{"num_hidden_layers": 13, "hidden_size": 256, "n_experts": 96, "experts_per_token": 6, "d_expert": 64, "d_shared_expert": 64, "hidden_act": "swiglu", "moe_layers": [4, 5, 6, 7, 8, 9, 10, 11, 12], "router_score": "sigmoid", "normalize_top_k": true, "routed_scale": 2.45, "balance_loss": 0.000519, "balance_bias": true, "init_std_router": 0.0114, "lr_router": 0.000744, "vocab_size": 8192, "norm": "rmsnorm", "norm_eps": 1e-05, "tie_word_embeddings": "early", "optimizer": "adamw", "learning_rate": 0.000809, "beta1": 0.9, "beta2": 0.95, "max_grad_norm": 1.0, "batch_tokens": [32768, 65536, 98304], "max_seq_len": 256, "train_tokens": 391200000, "max_steps": 6209, "dataset": "wikipedia_en"}
Below are experts of layer 8 (counted from 0) of a mixture-of-experts language model. Rows are named router (the router's row for the expert), gate (a neuron's input weights, with its number), up (a neuron's input weights, with its number), down (a neuron's output weights, with its number) and show model dimensions 128-255. Each number is 128 + 32 x the weight over its row's rms, rounded and kept within 0 to 255. Numbers have three digits each.
After each expert's rows: a language model's description of what the expert responds to. This comes from a sample of Wikipedia text that the model never trained on.

# expert 15
router:155069163136103132071136196145132151146114152127108091121132166028125117103127122110174114077129203161160135157143101133128086121119183096172115102118136119094104110156115120085101070159102102077162116108089158138130128131130126111148132132146068164147115144085174106140175151068124092112095136132137098130174139185039113057135109087114112121155151129129109078077154039116086130129158
gate0:142183157145115080119229112133158089059113101162153102138100123116137113152076122132122135150074175125151189131094185105164127152082138114162097166111174124162097109123130126177118081123117114117101158114111131213121189090155119125091178172167122128154137082106163081091125190142163128132125144087134115124119156079093179121159180056151104074139094127144083092136105054125097082128128
up0:117159144115147176120183096165140097040150165161159164164145191106107110149108139199138116162096128121120059098177156114068142137111107104109066123111146113171096076131113125175131138190110134135171123073141146143120117176121176061121121160149126145105151120096150117091180128106131108102122098097130133049160130178134118119148128067118192161159162115198168159096143094102072061139112
down0:106125140164147148141193175121135061094155141123091129114155116142146048202157127165122120166168111128126122100151169158123136138149120102177152109095134122094126112118177143144142145130075103151150132146073215080112180121105187095109170131164123141139142109101185130141126125151111141095145117145213174140129185173098108095149113091095202187139199131108092183122168108116119076176185
Capitals after breaks. Initial letters and short pieces at line starts or list items, especially Y, H, L, romanized East Asian names, and infobox fields like Country, Coordinates.

# expert 62
router:140138105084119138109164162129183133136167172133115128139142123047126110089086136176112160124161116130098182129135086093197126149168161152109178123165121154144120136088105147096086081083126167154122143096112085081190125080149130126200111139116126177135130085136117117120139166103159146152160186139144113115217135149034090103090131086178131145146120141127189114135137105088134098144116
gate1:136156134137090163211129177149150147171102143150176157202114127131094133166112174127155145031088107125116103122087108159157123094068187151116186109124114163138124142086179130125165122124110167155095148155150172138128093131083139132134115060112084128149073118157160086135179167098128088109183125102133106143155143139125096112157132126122092142141155115055134127127089147130077105118143
up1:175079108138192113122133106101100117117145126131164089119122142142156117109082173136132121179106085147199150124113174122180128120094060122125129133073163101128147138092074077104133120158146150111088045134054095146116136167156128128165103139143212115151188072110129105124147107122149155126097143133105154068117174109132193155123148101108106124112130138205132177150181145126152128117128
down1:174060126139088165063115138180163095173101080139116136117110140112130109148134131150156163154128114072130150138117118109135111103115082115117138113120089103156171142142111123186150155123088124148134119109125087173169107140100104165170126099178068138099088145113083170133129114147122137116087160115115137104073181095058146125123166148157116141076126117111118111170118114161145165100109
Prepositions and foreign particles. Prepositions and name particles like at, of, to, de, Le, La, San, New, University of, and German or Italian und, dello.

# expert 44
router:141115111113076103119169181077155127166119115147133106133084095055129135116150120159129108070142171137164166163111055153168159162160183109181156098112141146094142125049076085153135101130144128119161150126157124114136131127146188043097157087179136175143163166130135107140164096086076156147171180129137084144187122110041076141114082079154125125120173101097201076079126077121136144131094
gate0:108110169159072096156094156127132134140155106138185137138134141106148127095078139090166149077105112146126129079071122093171149118113110104107099152113155129162114099151104118035109145125129093134092139182165146148136125153110139112165025127114138105138176143158136188118140152130154169150114088139152135156118122145113102058067129156141089091123142105044058104121155188158068138153158
up0:121108100050118143157130103157096179103098159097132133130133094136103163130135148056125127144185118163102058167159174107072135106124173143159180084150144143059136182142107195176095115114105164121118070070075082130152113137106133124135155078107098130121100094144187101170149140098127050081125126051094143099114085103124125138127063151114159121147131105151198161137132090104199126140098
down0:065171092116162165122084091160074163136165103144134098136153168077140135111132138117139180079159126154151124144111235056151144153120179134123152167180120074114209084111123189135116114130133114113118106089078180206142131118084181125106177205106121116059091129157127098121094111099099180110112173137165153196120155149093154138111144163152155109126172125091159136110130083131106177067163
Auxiliaries and capital starts. Auxiliary verbs was, had, has, have, would, and capital letters starting words, acronyms or song titles, e.g. NDA, MLB.

# expert 51
router:168103164121091134088152222102176124136124141089098098108143104030082131107145137104160130117137152168160154163112115142186118128158160154181157099091124205134070091116071130114091121116129107140137124121143114077065082151133135047088186103176110157177177160173141073132117161153136165084157155103108048128156100134036080119115080110106156131129127086076160150151141104125133124153119
gate0:184173142133169142146119134155108103160112097197109111072133087122150168118160089146079174187140184156154105105158113164126101072110148144154176177091123138107142126106116168137131121092111128124082162042142164094115110150127098166140130075107066126054105168185102121078167110153097139119151075138118160126176134139109112058093102095152174102116153080139173133119109110097155139082164
up0:149109142160105166164111149119118114163132109158116101115118099145135160144103110133103174147101192130150101111147064150119161117103151138159139139111144116075157133122079150073140124129124170128066136097149185086113103111153057123113087096046110160024137223156170147105115114153061165122153109134129128140150138159111152098169095134111155116108174117173168109120129109072147155123163
down0:145125155184085195125169145129126133169153129206107084142120154151108084132159151181167161152140108082135181111119113108120102085053147142145160096078155175114134111135097131142156096134127139140126174097175138120091188116124127100098085155113132064093098180148181102104166129117082051130114122108144140125146162142134153137144143122149151110181163096209135139181131103053139135096135
Capital letters and abbreviations. Single capital letters in codes, abbreviations and initials (MP, E in EDT, U.S., team codes), plus the co in alcohol.

# expert 12
router:114104134182078087078141184154188114130144124082142071097163108035093136139115133134127121074131175100124131150140106158118120164168161169124112155175110145127158090115075080123164101107093107066176177140120122167151159119174100135123128123146103170147103133174152101152129161091131142117198152132152086087161127113030108119144118088166067100110135138137160127093164094069167109111094
gate0:166156155160106113091142146148138133159217091135138099108162109132146123160094143148117134127118111124141095130154157109045097120103078122195090127091116087081131187064123123094088101151117195171178168140169162131108161089118102075099087127184139156107137158055091132090151102116171095114124171129123141080103154125154129157105156128115165141085067117131090079147185137087103112130125
up0:196102150122194123143115121165107180124122139109121081128150139148118132089140119142197103128066121139175151126127115127120181118150134098141114091155154123117147107113121172137142065142117067183132221118118110104145070100063102115140058105148107139180174095104109118082131148128131081125163222075153139112154119167143173148141163089150155162109089100115101137164105090152132163173143
down0:128122116094138105222143077126141090131151043115151152149053138139154169083160167113114098108127130179127136083114057133120111191117201115118181162163114088130126114150101124093129142151155125142089134161123155156170087118139151135153132126122177141074079142133119112152116184097153155132101150181130137138175113101172085085118159180137177167069221099153153145075116128161162147170110
Vowel-initial short words. Capitalized vowel-initial name starts and function words such as It, As, Am, Al, An, there, often after a comma or table pipe.

# expert 8
router:161122095129068180039150167142157102123136163086093074113116126076120158120136139102201120085164101123132116138101135150123089158133121153154107150161099212153131167122095132130108104141112121139145131083137094140168123106135173116129181113128149133148134166124137116173196131104076158144118121144116133121146122113048065149095073168172131142133141120128129115170115100133100114139120
gate0:134126119096165129102085157121081215178136200125129154135187135128116132102157079164104155153074134186144148064137139153072172115112110085131104129167118150175100061090124102128150102121135077069126117104134129094147116198111081086163123100102116129087102166119147121170129142060127071090157137184103069062108136095140158106091107156153082102114126127113143145164174137130137154139090
up0:134126185135108115104132120078122139121161159127084145168146114115165108219159061147148052113075134132126182145147110181125157125116129078097120104168179140135069156140146077138173098089157158093133120178128147131089135108092174151114175114123104191049139104164109069106099129102151090129145112134180117094162144092106162153102141112139141033154159161084172140076074116134105121125084
down0:125158097151097158117164089106122186102130146129097210141138111138177096127155087149116151135161125138131178063147105174126163120068083164057136148118082118211152151076095117113124150139184101117095144122068087141134146127106104168099153155112165148057177160151141147083128191075132075171098149155101127156159158136082102081063082158144093102116140095139129137077166138112127143106139
Plural noun endings. Plural suffixes on nouns like -s, -es, -ers, -ings, -ations, plus plural words such as years, people, they, were.

# expert 13
router:154100120110100173096131162117173114158101151118102139119171147001160142146094110100134139106081149105082122179136100140146175106143153154141141150151054182122093162166121141114152116095135176142146122138145119076159110085142164069101185129115113159185082139118137132144174112170081161051135173177146113157206103149052081082093081123084110122111121112112164094084187077103126083166113
gate1:149137095120078138140122173111133100115156103082104131157106103147136092136157129102109135121174100151071199143105089125077060107124164120125123113145104105127097097128071169043131132110132138106078156131105159137098140159118143129093066127190123148156210174117136078177115136078097112109151179109159093096060140105121102208132138128104105074126119136167127106205140159113113141100106
up1:093076100140136155124115121142099148155152105140139151144098144142197113122096132111107111133085210118093086186107127135158162091131111116207069137161101151093098141192111115084122146057156075187113207124196132168090141137080148140080162162111110140150138113097082120182130101145134100087088173164159170104114191157152070124173168124111120085098095112128120120082141140141046129147167
down1:148134147169096149131185171170156106144133158076117137143146106157123110123138108062156133090148147165174169107178123104093090084125113104165155157121143117104138104072140121062110139114145112093115128100107094212115162113093105110105096110105173097121152166142134129100098162056090113162141114091102140093098186124118123136148123128125129073161136117113090133197120162163109172082090
Word-initial consonant pieces. Initial consonant or consonant-cluster pieces starting names and words, such as L, R, Br, fl, Gl, in Hobbs or Gladiators.

# expert 41
router:148121155085091094108137139118135120137136132101120130119172119055154123116111121099102147103073167187146168129161134168118134152140185113102147145140140167129083163095053072117143077083137154169163102141151153079128126113140138099124121093134107198159130157143135118150190154070159121104156161132175097133194097151059102145080091108138128134072145081119141120122176086107134146100114
gate0:107154115136162111093116143082134099094100103103171090189147131129155123096129129113079136155153090149173183096164122112117166083102150121142127136155123155135172106140118171139184061134169098191059189174121136137147170210139107147103072130119105055148103071068139165153206131098107109155110132115182158105152079150120079157103119071152098158062156137152136092121141196225117138105060
up0:154056113088150094171111079132136128154098148212109136124074174129179060176130170137142153127082123124106171139076125118112103148150073193192165186125138106111118092100091132151103153178127120114089154109100072160137105151131183075134142112125106195130145091139091172116137202097117162103167138087155160133107116125131088069086097153134116200115133144137129172159106163118156169143136
down0:134156146103103174129132184160108098101185085114113130100136093123117073100177151141155105139065089109181116169144090140127171142071123144130186123137130057112071128144135109162101122136066175180139123156180125083138154121105119153136127129135134113158111144111137066190210099087132092108078170137163118145070135184117128074169128093000122117141221129134108112140127100133147138186119
Function words, infobox labels. Articles and "of" in running text, and infobox or taxobox field labels such as "- Clade:", "- Genus", "- Website:", "| Total".

# expert 7
router:159117158081130097141167129124167158150146167157136126153140108057135143167115146144159150087117105148061173099118099155127101157142151103105097087156162149089093149124037125116106029095095175133155100125109105095163116097107138070146170066190136188140144168152164093120153154078131089096199140130112054106222138132074129111082119119090143118139141135140152105120173078103102098130105
gate0:144104101093158099172072132082133111139125162175157096108090137167147142152126128132164159001110169114150128127103138122147102123067127098064120146133082073154078139160110101126119102096117110139120129074068106150108207093116134164146198170157166120128216089106112122192112112203176175147167097156086104143137162158144159134135216143175165101125104133085080162144094130123132135141114
up0:177148106145105093162107083093195136177148106166148103153102086119073166121122132050118197134119129113126126110210132066176141081147125199164095157099110122173204098201155129101123116119125101106126103117189105164051088159121152116080109138100170100088106142136132142131097131182104112088137121140169142155146129158134130100091139226134112109103142115100147181087131153112107142127063
down0:189117112149155124113160100123153134156142180173113101118097146186218161140107102150129132219117122132106170173162143122139107139073084108129123079171128088149122159137109113140105090059080052081115149105198126098147146124131125173068197125137136226073093112120118127137102154191146151157131138098125099111118075106203143170106167154105140134100146146087103113118099111149139111120113
Table and list markup. Table pipes, list hyphens, heading equals signs and cell numbers in wiki tables and discographies, e.g. "| ", "  -", "===".

# expert 42
router:142118088078110103063193172152139136085094203124082088134116137048106201092103123125192118167129114136109132159098112094157133140141174188099169105117091222093107120135074100135114045168118146138126095137125153095127091154121148094133170124170134141137100147104146144162136111134081135112208153095119094139164121108050132103093115085112140120140169102131177133162165116114094110118126
gate0:118090148075097118140141090090116122082120120121163124133113148138121097112107206135158131183174148136198073101111080123157116157146148152127157101171164144109114125079160220134116140128091125152133104122149153138125135118123113146157120130107116117096132131099055152084091097077148110194124120110103143133111146162084075115172120091139183195164141105192125203132135108128116168119151
up0:117081153076143167129147108133194151132159149104115126134096128106094122115139170117135164155106114117127106158116127154026139111118143127152189110139156113076086070104132184149123098108111122124158155105140080101121174091112093069133168108136145108161095151131067189116085150134068150113135170109130151116151107155130081169164103115139096092128146081173071084169149097182162132157126
down0:121062172177176142142171167084068204143174096167084126107121130122066147082133134131129116123136057142149119151173113131089108120094144144128156118165148134152158148154121139097123131112114141122192163154145115156123113110106086102085092089141112123151083124098159158117129053139151161040110179190137135100189120151127101158153093158139102110120133103139097111105169163130150165102093
Table cells and digits. Table pipes, digits inside years and times, currency signs, colons and line breaks in lists, tables and discographies, such as 1, $, £, Mrs.

# expert 16
router:168120134130115106074192199164163113124151166082089114086131103032104177156115103090074104124160144109167167102140105149107098113165157121137128146154145165096129150136058115139101029121147143145158129106125117122120122097173105110118167113165145162131154136102162138178167120107133103131177147103095096116223070087053120118102107165073149139128098121119153145089141119049132116088119
gate0:125111123119121129160067162058134118195132112126130126136127101098120182110108125112133133141142159087146140074148094171096100135119137195106140119086116114159125157115156138185109101128120126154104116042107131112145122134137086093075103093142171184136142129136110115158110133084094142209090147118129159115159172070120088133110145155163128156097115176111148132189123093127153072085107
up0:111134110090103160109110139102150135154114143122110103132144121099138150111082114159119171132100194088169151090110136131095108143096167136131077110110122131090076187090084133176096083138173138120132127064127120116137133074132096190134139093124125079131211157124085127126120116108093117181077131099131175075113152092113132117088162105170092152134086107130142124164121107134140130152107
down0:138081116128171132136159146123073077089093083125144143137075115123136100113108146163059188157168147132159146167144155180079111119101138145107146131129180135129101140143173118127109127099126148121137160070103152162150154164130099148128188050191174102117115129154165113118114159143146088092103169109144082122141065156171158152132182058103113165166175140139152128149187059093123108122160
Personal first names. Pieces of given names, often Korean, Japanese or Western, like Han, Minoru, Danny, Steven, plus he and them in biographies.

# expert 18
router:151128137124068169067140177104185174153111144101135122123206119011121154152091137103136090093119135143079116159151087099129142168139189146130120117142089155075104086107081121125094110153095103141152170116147132137128145125127188089096152084125141178182121101104130073164125174126132154077155146103160103165237138142070116137073094107106164105104120083119195105118161058146138129151118
gate0:097112134132143078112108088117131126097197113093175103152186149102116105116105164177108139133075114124138190092173131088211178153135125102160089214151134115135106118155138127058126131142111137173122137152186154181141184098109167158107150111124107100116136162145156137117137090096143055118126086111118127098114143101146201212141156103160166113165077146145135121176127084158105146139127
up0:096124153130115116184180094163138094119172195054140146204085097146145125169172097182092172168116090085111105129139110104121093132070083105100111164110157113105119132125123153187181153113142254112136106162133135085092110129132138202189155140133208123108128134123161090128121124212139107096137095111110121125092102122125124126124145126123089142157123147112084084061118155105207107139109
down0:082161155135150065161123188169163081078153158166166111179134105113139087149143145161109118092154092120183151063085149146113087124117165132113105090093177167098063121172094165106120118149169132140143059136133108121182157136130153107117151137136149011141161181145130144118128086133189081105079114132136146069089162102131166203100135145185095143159137162144142108107111123057076121150149
Single initial consonants. Lone initial consonant letters starting a word or name, such as T, S, L, K, Ch, often after a line break, pipe or quote.

# expert 37
router:159174142127148174118110201105156119148147126111122118167197131031132135094092139179148078069144108184115152148123107125123069163160157162120133097162118132167093109130106149091150074138088102114107114133090122070119127139155140076145152156199128155176096088117167156180144137087100088083131175147103070128163155168031124091088119142159087150120143097135175116097154095110105123169083
gate0:156129157133143189138165121168157099134156094073088197146141158110107153161152102152144120125110131127130178169074092138139115109100122109138105090121101134081158146072136120099149154182084114134110166160141159125107113101125109114208064198096073136158139149157146085130145103150204147150166127127139139135102128152126121107141186062166141163106114097137166147111078140133133142081112
up0:222161173140114138150169118211165104129121135056089152103130138109142128124160116134135153116137112168144132123078095104142095109081120118138103122112098109119140101099119148109123154183114139166095126153120143144084176117075121097141041163148073148168084165172130075125145125100188114128185159158169138101105127108122102082123154073129094127095080094115153154120114125135161124137108
down0:100165145115092146087127148116118128136144112129150154155108076219118125113038092123082119143160056148130116149141131144106118124069105130184107069148128168095121068134090167152092114119115108144069117101159174116057176117096093164151111082104155114121123146108193120175165127172118127174081148139187129148062201110126150112160113153128071127105096126138155109062109157108157134118096
Digit 1, Romance prefixes. The digit 1 or 0 in tables and coordinates, and word-start prefixes like al, In, pro, inter, con.

# expert 45
router:179098098120076127130174170165163153106154147111138083108137139017101178168094122114090124143149124101111143118119092098147080142118147116161130105196118152095090175082076118154108047135148180126129132131145123159137116113136118079114169129162134179145122146106165121145164143140134158127178153096103130113219087159070123135062132136106146130132115087130150107072142129061124139106111
gate0:144132166091144115112145119138147100126131077103130121159116173092128084094104103074114127139108177114177107148159094169119159151093115126096105151129074218129139099130099145172109170169126151140094127102147194127130144119078118099146116154114124127086139128131103141089105105154173123158093101165104124103114126107100114131135174089175053141157122059155143067096078096139106104157049
up0:136185136119133143131142113090163123127159053092091130164148129117110165126098132074151130146147149150142064163137196124103129127035116066070131168177087182094136070087129098182147136157103148187092159082155187084147189115114109092091112171137091171147152109107193163146152106145162144106100090119105142092116092168123155152148116109127116169199124127085152105071047132192119070161074
down0:084088154115095126173117114113163052108171092140152132117067113115115121148142150073132140102144092113138065157186106178109169158124159144080146156088152152101154139116128128183134165150059101152172252137140175179086158172137078108132124119117088121150149107101137121106171134132144124151197072173167116079141139158123118101148142139149103119093167140124151072100094119127122132143124
Given names. First names and their opening pieces before a surname, such as John, Michael, David, Ann, Gail, Vince, often in lists and tables.

# expert 49
router:156087118038061104154149123138163109107155124134111074129152092037157171129115143156168082091150135115125143157130096139158092170141148151110119161098114144103075137078110115141112122132105102120154102121136124093087138126118131106207174115177133187101149123152145141144130115134161138128174144132089097117159125153020108156118083111165180132116164088133200144077104125045115094104055
gate0:152087125103088084121166124107114163143164182188170160203074130131106120063147074111161091152104116143065148133183042109147111169127135086148158125103119103140116121135180134145121126139101095061085155119079133168156100134192101148136073094118115137181139132188162132116115177058097132093135126153128148104117107171147113111092186102168146073122093128125121108117097148166136113065145
up0:141072149153164069120159145123150147087164117185163141139084112075064151116128088102140163142105123121169111097153133126112072150130080031182131118112124124177124135135189172145149133116113077081154149162131148127141143122163079155170143077173081120150092096166190165117149122124067144127134139171124153129098101122131131113036137154138146126115131089128046190079138149117102144094143
down0:139112143155163080118058146104134177176129171202169155133106088177118137116141130105113123169115120059138127119113094124119116075188112145136145149148145155120142094143219081109144186115132135108088124129069133171139172116100109095149081127145209134179131110109111131143120177161077080098119135101112124178139188155186132115110075123142127155105099144154159108115137162136150134128108
Mid-name vowel pieces. Vowel-led pieces inside personal names after an initial capital, such as ay in Wayne, il, ried, weet, accented ö or ü.

# expert 63
router:099122103106161174110161181149186085109105124101125125140139079022110133112103147089117146092127110158170091108115097116133142166189132098144109085136087163065102180107031125067142108126098138139162127170105098141135085124146129098119141082132128151107147147142145125180176153084134173078126166129143092112205119140066159108113091080136080157120184091114165116115144104101140172143101
gate0:110108206127115152129175137120139121125184134121132175111138077095177134102085140123141092110134127083136122108156094131167074184133140096122118131092165128169123132139145122151126117149113148149123098122157135087145144119091144131097170153039139225104153103171138090156117117157110159182156199079051123119119069186097129192141125106151119130163083104137124061192089142125139144137170
up0:106109181136117161130065142146172090129126080093193121144154120146174099174148111158108120096113127136165124092177098049119048157151089081203093151119126085188150101081190148113103126167153148127159139142130121127179109120067111168120166131098132166130150111153118111150112097156127193160101174086126144119082106180128178178163118087194106143079137119125100128219071153148112146150176
down0:119102150171131116160123076103135128122085090103127102100145123152063139096058065108058091153061121144178143072111120123139146100155118138158120164121122180131147106131137138164091186083138126197139145204135154129137158101090161129107192105115128152145148069156147146119122070126134101121098124120135136094127062072163106164131194168133135090042205120121167113191112157103123111049142
Mid-word pieces and separators. Middle pieces of names and words (en, er, in, el) and line breaks or decimals inside tables and lists.

# expert 26
router:180133102068126114130186163101141098127151143045117100125145141030154139144120163125167158085131137144126123170092060123172126174149175127139109146120067167093089098070083129126088000145110143087161106114127100105146160101157174131166142149181125113138162111077119076152115132087097096167158132110142100130150098157026175130118114113150177170146157117120159087111157101110158141192154
gate2:155096128178129122136168113106110170040111185110132135130155117091183203140150141096121146107119107071088098111109143128076101080154118137081148130176084201192159115094129131142117140155142139144106120188114125137159077134126206117111146151132105176201094098148144099177106096106180189120145102093089134100151092122081154176152156093151108138125157137129134106175120114127146100152179
up2:090172138092109176132082176124115135169093083127184102171092148114078098131082126120125157158131162163155192117115143146188122161138143158187060126101146081120134152144119149072100154121095079125173099051100112112046143066146124142119101089178136173145168158097112137087161121135092131129120148160143087158091121124134103105102090120128149062127167129152125148055154130102060117151100
down2:168107078159164085116096194106167088060111120167109147125107070082107130146083177114148176074031206101128197104222141129111161090139140155167110149120069118055144182099138121127193160116108063127151158120181104124122098138135143156109100084101131131106128127100160143098116082102112141147128134114141110108065146143093134175097103078101157153174120091141108143112131136100069115156106
Section and clause starters. Heading markers (==, ===), list or table field starts, and temporal or biographical words like After, until, died, (born, season.

# expert 17
router:160126137123091114087167163154153164134149130121082103105145090059114177118109119094094127060181098163041132147155104114077104172148130202120125105163104184110139171062109099115099111108122166158149109082140084080153120146175145061133159088171127149173139151156135158135207129106147110163135115111143113136151163120009142168079081083097146175107155162133136118164118130083110140111120
gate0:098122097104125135101142126118148097119151118096051096210148105113105139186093119147177104068073133195149117128123096087138133180133139149171082079150127127105101181130106151116139109142075140139091159156090172151152141167107153085155143086160159143153207127120109083184126158135104136065162113135178137152189137140117185151116097094101138139148134096076105096113103058148145115139093
up0:144152106121140138129113130117123097153048115135169087099140159147159138095078164173168142171104159144101100169125158158093078118093081145125125188163192162089109092104137159164137119126216087136151126134150106090151172025125099088098131144128145164118168175098160123126140081146095167117166162102131125118096096101135087170119157161138105097092127116121129134171117133146067124139111
down0:088143118106134153154145082152185090133159136103130149145133146095154133111121158113121162105081175144112158162108126105164152191165087128189143134178161152122150076135108155079175151048163095143175172136133135101139166091119111057130089100114141083112112129103142109125159116105101141103164126194159083116068068137141120146133119052090100103081193124124124118163125115111132091028103
Number pieces, "as" fragments. Digits and number parts in statistics, coordinates and records (36, 28.9, km, million), plus the piece "as" inside names like Grasse, Las.

# expert 38
router:197116103106062133055133145131201099083147157111079086112134100025112171114122165122160121121174146101096126191138108096129134169150209166104164120144077208120104115068052067124118108160072121156141099161149101088125087146134102080179121118124160137101102138121153130187132112152090175116151120122151074123161131146067121112130117144149136108098170102131194079110162061054138131099035
gate0:137173104113108117071116125132140133118094023129109128108142062087134113141071089102159160145103128146142115082125183107135157046113124153105097116144211133106098101093107129106089131147154062196126127150151165116115085123116141100088141163147132158161188147169126166152146129167107163113116109114121062154211139196143145117144134144143117078190153087100065135110164160152137089133116
up0:090147139182162153194159093127081141135160164166196074160192107135110127139067110130081113083126168156112144134158127207119110214135064146091140134130156150093113112106110111137123161139142107063152205136103095158139134098162182182127095156133136084126071085120176096096138119125107102109084115103124157138084128084109179088138113083114146119103142146146126108118137120162099170117233
down0:182113066180121169084122099122174103108190207113120112087093113096114170091136177159160115164145105101141145114145093187149126156062165163102048091171084184176106164072081166161096145136088182149148065122118159165118104139122134141122122093114102166087114126117120143107075111120082173149151075146104103103129134120157175140157099128110128179130100101137152091133120112126115111151144
Table separators, foreign names. Table cell separators, semicolons and coordinate strings, plus pieces of foreign place and team names in tables, e.g. Glent-or-an.

# expert 2
router:103094181090074121102164163107171130159155153103108114138167069081105175138085127105103102121137123148094110175082115126141113173136170144135106109104108146150089157107092140125129062121140152079122163108139114105170109113186147113120169161139127181127156129120079074116158133134116118123148150113175063117202132148028168157130135115194089120097124112105170134120135099090120122080109
gate1:145094175020114111111103144119155076127117133106076139127162168121154127162106140091207108133058123149169128115151181148159102171090156104155136158085120087100101158131112101114180154143148155088137133126097119182078168129080130121126162109109109150138210127073050125149162106127092124118165138179133189160110121110107160152135130158122090179178098120109178166172111093128112087127151
up1:103105167175104106180091083163153164155092087115170119079160131121163140084124139077067176075098186132158130141117157136112098067136095139083116169124114165177130180175109154167121103081076126137151083115162106100140077129125079107096155157182152040128124091116128133113179114105120087141147180135081077130113119098142105149115087142148100137155162109140141125116111184180097143140104
down1:130097181133138149160152127089147134135135138110144096169158146183081141074123119108101148044191111145107148155157178101124141143135093130119114157117142191146141122149169140096151136107091147139169091165152129106189123098110091113096152089113132172152131130146090122098139090135146068144099165151129150064122084154194175082167049122152114097116138150169128111120193149069138165091099
Location prepositions, compass names. The preposition in/In before places or times, and compass words or place-name pieces like North, South, West, Main-land, Nor-folk.

# expert 29
router:148126141061114135152207186139153124095140123088142102109158129031115144077130080142185135104137138120120144126157061141149108137138128187161098152108098146139125084111099129136106118104085158185156146106090147047113117135108100131190111133166141148114152130113118149200158127116130111094176142135137075116176089105024134130088080130159107102115133073115194140120156115076148122124076
gate26:164155151105110125095128171085087176105138136145113163167140146100114161185129113153160090112138118156125150101096123090126101155108113116192165096150157200170153128096203118149110105110084155140141154183076124060183108109138129106133113151089111075178140181102158160085150102121166130116039150202125061120136135103122091092080104073185111101126148094117144087124079111161141127109112
up26:109189086146102135155129088123102139143167100138112144148071173117138137144160129146168074136146135151067055089120114138087058144100112143181161144207133148140138124089160127147095111154108218079122160138142077149097096215170153147150085189119161141092111108119163184075091159123139163124067113151142146130166148075150059151107080118173116117097123084106147095099090153122142119116147
down26:162141125167081045186157110111109119070126116097199175101131142129129112155200144137112140127218106098156094049190143079108116129092157101169113182062103151159164069143206159143113113080109127160172193164120139131103149165144155165124078129119156080130125126137118115145138171114151143094166137127168086148128145150065180173107140180128139143137103159105129155193077163126203120120094
Mid-word foreign syllables. Word-internal pieces of foreign or uncommon words, especially accented letters (é, á, ė), such as Vivek, Paralympic, Etymology, Bălți.

# expert 33
router:149120159060068120087145159152159097162132178126138102146153138012086115115103128136109132043129106135142137121114123098132131111166195186134137116187081144091102160094047136086087054097136100102158127115121124127111163144183100131163121079131160124123110119098121134167138124116129181155178151164061079152116152144042087149113138140128083147137149137104152113150137082092153166132117
gate0:170097116078134127127186119083109163144162125142126087126114104073104120122140054057125165098181113209119195083111064135129101136144175192119128128178142137140088074055149134105154122148130153147137147109091126098191155123182104125127133124141128144141150171189100161156163121126156147180122125137125150164163147137112123137115161145150104111139176114154101163207176119119149141113134
up0:143162110178090142107067124164184115115131157100119197166190167142180170095085192200149111180068147055139092180149169160124096130123077060132144131109119129116153141196088114180086110084121146078105109136161154133060093129091159135123132106157124141127090102042182125123117139126092068107129124135084104090146124135117067114123103114094154091117085126093148076049081110099123104130106
down0:146144079195117149144126145090127159146110160102104130158146106168155128095056084127189157189124202126127144109155147148124080141116154056091140172139156079122141180201167124144075106100183145150113134097148180109130105102147167096143180145131112042120157145109159122139148133091123103093087176162139136069143160180146118128163103135120173150088154117090167088113074141126159127157081
Short pieces and function words. Short syllables starting or continuing words (Be, Re, De, pe, ou) and small words like it, but, or.

# expert 6
router:147110095099115108050141164127144143180124188119182092141150174042126128082125122121094119108115116119115164108108105132180095168147181189156133150131103224112114163120073119117140077128128155130130107082126155063156138135144135109190170131126144137145114124154160074112135083133118153100140135157111120101218126140006122092095146060102143080120122092161126128100081024125164110149119
gate0:111160133072083155091094153099124137157136129069171118134164237085105105148147177175096125156096092087148178133098140111114108083144152121191143047144142162136133120092181086125154146133118191122116098190115149152101154149140126107179095122146127079122182091143084143116142056111139078139149099156149117128094181154139131120196129103123090136113162105110121177094127091193140130145072
up0:077155111069112098182060166105131125116133135119100105110206137118145074140129159100104094156124120155115109134071125091126125127125180175125149147169162113114084122065130121151140116173171195150113091110157102220111112178122142019166165094108164175075151132138107091171101113129124131176132118137113136153130153140130148120150108126077101133116149083117148196115179147156155166134146
down0:095096186117124117119152090170097148087085095111095105112145169102164119140145138129083105118154113111149160127137126128137142129093108190159108136110112138095091037137130153142150089140091176167112098107081126128173150173186137111076185096102197157089123107104126088116141087117145156133132102120153168105133121084120133147150118175053147208147097107094166148147173120138125149144124
Mid-word Latinate stems. Word-start and stem pieces of Latinate words before suffixes like -ic, -ation, such as dynam, pl, trans, class, publ, plus year-initial 2.

# expert 23
router:165153101079038135093173167150177177120136102137122077149143131000113173149124108113110107106157122144139144159123113118151148157176143138162180098152129161132102125123122101171129051145060165108138149134121154092167058144113137104116172135138099174163137092127166143206130170094117117051119134104108092112161084124077131099113137117155147143118189139144139102154145097131127077158064
gate0:115108121133234054132192128156103127082150145161123099152141163136147093137169183121122128114123123099090165120184181104200112073111133161110125132145121127118136146089110125168171086167136123123132143117094169172172126194107204163083094144090105090116116124168124127182193119122077060131165077126170113091140155115101116106079158157186154060134104144137120098102164111130138119150105
up0:169119119153068086124140120155093140077125180099092055177184105155089192164131125136124147143106146191061128136163116135145091147112063110089124104073085055151097113134111144165136155139157164075137162143071183083154115104130163147048117134172106132186103126097088153127140091100197134155084125138131146142122181139100127124180167103122123196165080151122119192117136081168114115107180
down0:089117096087138088183132143130077184148187166158143111132126147192164121130128132117156088091075128099140137122169096094144103118102132089132057155074097074162142151098151109166103198119176123202111106120107146201158165146179104172137064145101100208151125141183106154076108061117163111197130126157178078137155122084138191149134097112136131095133116089102121142109123079103165142062177
Sentence and line ends. Line breaks, paragraph breaks and periods ending a sentence or table row, often fused with the last word, such as "people.", "Celtics.", "census".